Below are experts of layer 4 (counted from 0) of a mixture-of-experts language model. Rows are named router (the router's row for the expert), up (a neuron's input weights, with its number) and show model dimensions 0-127. Each number is 128 + 24 x the weight over its row's rms, rounded and kept within 0 to 255. Numbers have three digits each.
After each expert's rows: a language model's description of what the expert responds to. This comes from a sample of Wikipedia text that the model never trained on.

# expert 47
router:121165142143163102128151162134119143192126098122109163145149140095098118149134093103135146095121112120113067128082097129140134122085093156118113133110169097146105168126121090103122167134107113138102163128154121135078127146112129139116124144110148131092201163150174100119093092139131124123161147131104126177119123132143145151139133116114120138113136138141115154085116100139129118103146
up0:113140095133112134096152124087093094112124106143088120119157154129114063133122160154136093115127152130138139152101161098089138126178116126129130129102121115102140135110099149082150113207116129148084111136127166141134121142082141114152116161145140104134100102117114116141134138142088140118110107124124088109144140125138139120180104078161181105154169149116135155147109126115103129105117
Description: Early pieces of foreign personal and place names, often Slavic or Nordic, in rosters and tables, such as D|mitrii, Mat|ija, H|ä|rmä.

# expert 38
router:164159119189159117147103125153126153164082137130088133178123117133109110103142124174126159124113123111121142083060109155145143113148102097158168147128126135139134129134119147162107117174130153128111117126114091108087097093138115150124098102117114142113110188091106125152135152116136129094150125143130103120122106150126170097162159138110119101114154138128150126137168081109116129114147
up0:112099184138109140119124146150093148151110158127139109166128169124124132140128108140130144145094128123096100146098127041158150121109136144187139137126089107127150126099153096113147122150150143117128110107148130106141149090096149155126128144096097118134110148131126122163151115116113137120157097104191145138132159164159162109144122089146116089129133122100120138128169107087105113086159
Description: Verb stems after to, not, would or can, plus plot-summary verbs, like obtain, steal, adapt, find, take, tells, praised.

# expert 9
router:143150101140104115138161141162124144136148120137141115149132141141130127116108175143128101049151115160151077140073108050134139147113140170149103156127092111121129113112114106159138115137147166123109102166148161117147107113129162121131111161133106075170135157125116139136137130130121145133123134150123149120139090141093102120146154131141176123141124119152109141148154146051126129107136
up3:120115130147138114121131108133131122153080120124119126198106093104150127137158131109140115122109174170092122148109130110123153166142122117132186163156108096164128159121089142112111156158118109151139167154156077155144143099136154106099093136129143120126146149137106117113111093105149096102146153079143124131150097105105100131108136126102107175151134115129140115098161131129127146101059
Description: Number tokens such as track durations (2:20), counts, route numbers, years' first halves, plus million, five, wide.

# expert 22
router:126156121136105091112124139150135149199129136113159158096118124112106130106161168128114112111123117148134056095048086146135154134113132117148150160131129146163147119109089116148109137115095151116138115120136106115143100105153139120135111181123136082120100202149094102139131136141105122132110140125114130126104103131118124094110182145109133105147154099162150129112151130100114132110116
up0:137110123121108170158123160138123139141136153109148121105135127111119109143154123117086118146109141106136158138091149114136130126173139115119160119073135095106124145160117126091112159128171108121126131173115122130142155101123111161139130111189153109088165137148094087081145111122171095196116106160147088152124124153102095113106107159154122174107101087109117139130143102142124138108143
Description: Adjectives and prefixes before nouns, such as high, many, early, several, late, pro-, super-, and the "War" in "World War II".

# expert 35
router:096160100112162121103105097188107105153119151112163136190105098109127132132146154138101120162127126146163098121077114092107107148145111189139135110127154131155149114130096127160134141148129134145125190128166128143126105090139113143130141147135116108103102143137111170095118169128130107136134121126131099091115073161117088136156162176129104168138140133133140129126098106117109117139116
up1:101158115126115127136141097123136131124163139085124171146138162102148131103104137125103101131167113142144135134135100154090107113175129137130126118145092165185127141134136148152173090144128133141127150101102118130138154142114161128131194117103090147161144092147145117166130132150112142100137155101145127125057130100162135125115090127079109126066124139116138155167137117168109127150119
Description: Colons after infobox labels that introduce dates or measures, such as Start date:, Weight:, Length:; also stray articles and word starts.

# expert 48
router:159110145142157109116094097148152097129158121124149116142110133104088142145177124155163130136112163097144152144150120089116202129128137104096152078154179158126121139113088138085136116087145129154121155144138124131131126146137179132140158129098150145160091118109122177103104112126105146141128137077149098144135116100085121159128148115134102138109097102131173148128120135124146150140154
up0:139140153159159137166060109134154087105097121121142162153122107076139106141108144146149131121142147120128153109113127120123148158135121192129166110168144170157129033161138121100135140143102123137153166145153091136119110090132125149124107104129156119126134125089141152125139123118136136155162120125108123191163134086115143113138150134145119110137113144099133124126153105114157142148135
Description: Biography openings and infobox data: the parenthesis before born, was/is after a name, aged, and °N or ″N in coordinates.

# expert 19
router:205190123126143088112105105124123148145110119125140181145116107121120116122118161155144160131136132128155057148145078154157106113139138101137147158116139159121200131139119127139120108142120172128122109129131113129136128116109158147129133129118151112119080213159071112128126141105131125112143134115114152082119110126077132121148122143132144138124148143127135133132149122110111165119123
up0:140140119151161156169159119122138094154135173093157114124113121114133051093148129112093091143104103150137144141126157154097115129154137143111157152164124148128115135107150126146104167091154119104193165161140105150146120121163133136170113137165168087133152129111141105123160157104107095122107146158152109132143129143154118145135149133110142162117123132178160115095138136136152133114093
Description: Verbs, participles and quantifiers after a comma, which or that, such as located, based, held, meaning, some, comprises.

# expert 40
router:132150112127120110101112116160128132169145063122126122125156129118094120146114114142113090071164131139154075162090089025165137164126116178151096136104107123126147135112170110135136126131138156164115107142130151092162123111135149132131108137140105075120098165126135128133111160130106155136144138135100132141140096140102098113139124138129144127118100123129114146149143109113122140110168
up3:151151174132098085141177115134155126126140141136155113159139133168123165125098164119115157105170115133093137140107113125129134129095145136143155129130127229087160150105048140155122080155138116122139162130152122132114132119086149116069122144155100139126102133133135141113152108099117115151097137112135134141119137123123152154098175144130148135124147120118115137121123123122150156165119
Description: Digits, decimals and % inside money amounts, statistics and table cells, such as $2.6 million, €3.5M, 1.82 s, +16.

# expert 21
router:200146154121160080150119108129139150114130127138126100133134075159113133139117146167122129123115139139145065097068089135156119109140122118128151115127148140135152160124119118121138098143134198115109127108121112128124115147110151135128140143103148144161114130158123078115099147124146163127078105155123129122126096140079134109134143138123142132118119128083141120129148119045147178106143
up0:134105156123145130100113185157143137113093119180161127157111096113158141131175091168176157125129128169104153140144107140153117150141114148122130177148122102132121111159124144085105095112146121094136166125176108162132136139143105132153101093126089135130118096121140137142147112131155093112159108120104109108146125123120103133164084103112140113117139145116123168070097148142155171114133
Description: Main verbs and auxiliaries after a subject, such as would, could, published, returned, died, plus commas, which, who and particles like up, off.

# expert 10
router:157131151112165103140144130156128132180115134136136123109093107092110163145128144157108147122120109162093073117050096063121111147161120110137104123110130160146168132113110121139141124155088180159106097096101099085155098148136138143129120140116119143096105118165098085148150143133139145119132100120112107132138133124077124119134157156146150124104146121142118109145135138105140155096153
up3:123095111155147114169152176145126137091142148141145130144137120117146131186093111156149104138158112133128148133132116124137159127145129121135126116173131087116165133138102121155134134146133076100137152121118127163128157141102135138150145061077115103140117108138160138146163151109173108112182120141129107126107130127166113152119148139102098114107170124172144092087163110136116111105190
Description: Word-internal or opening pieces of lowercase common words in prose, like e|agle, pover|ty, recept|or, art|illery, plus commas and "no" in census text.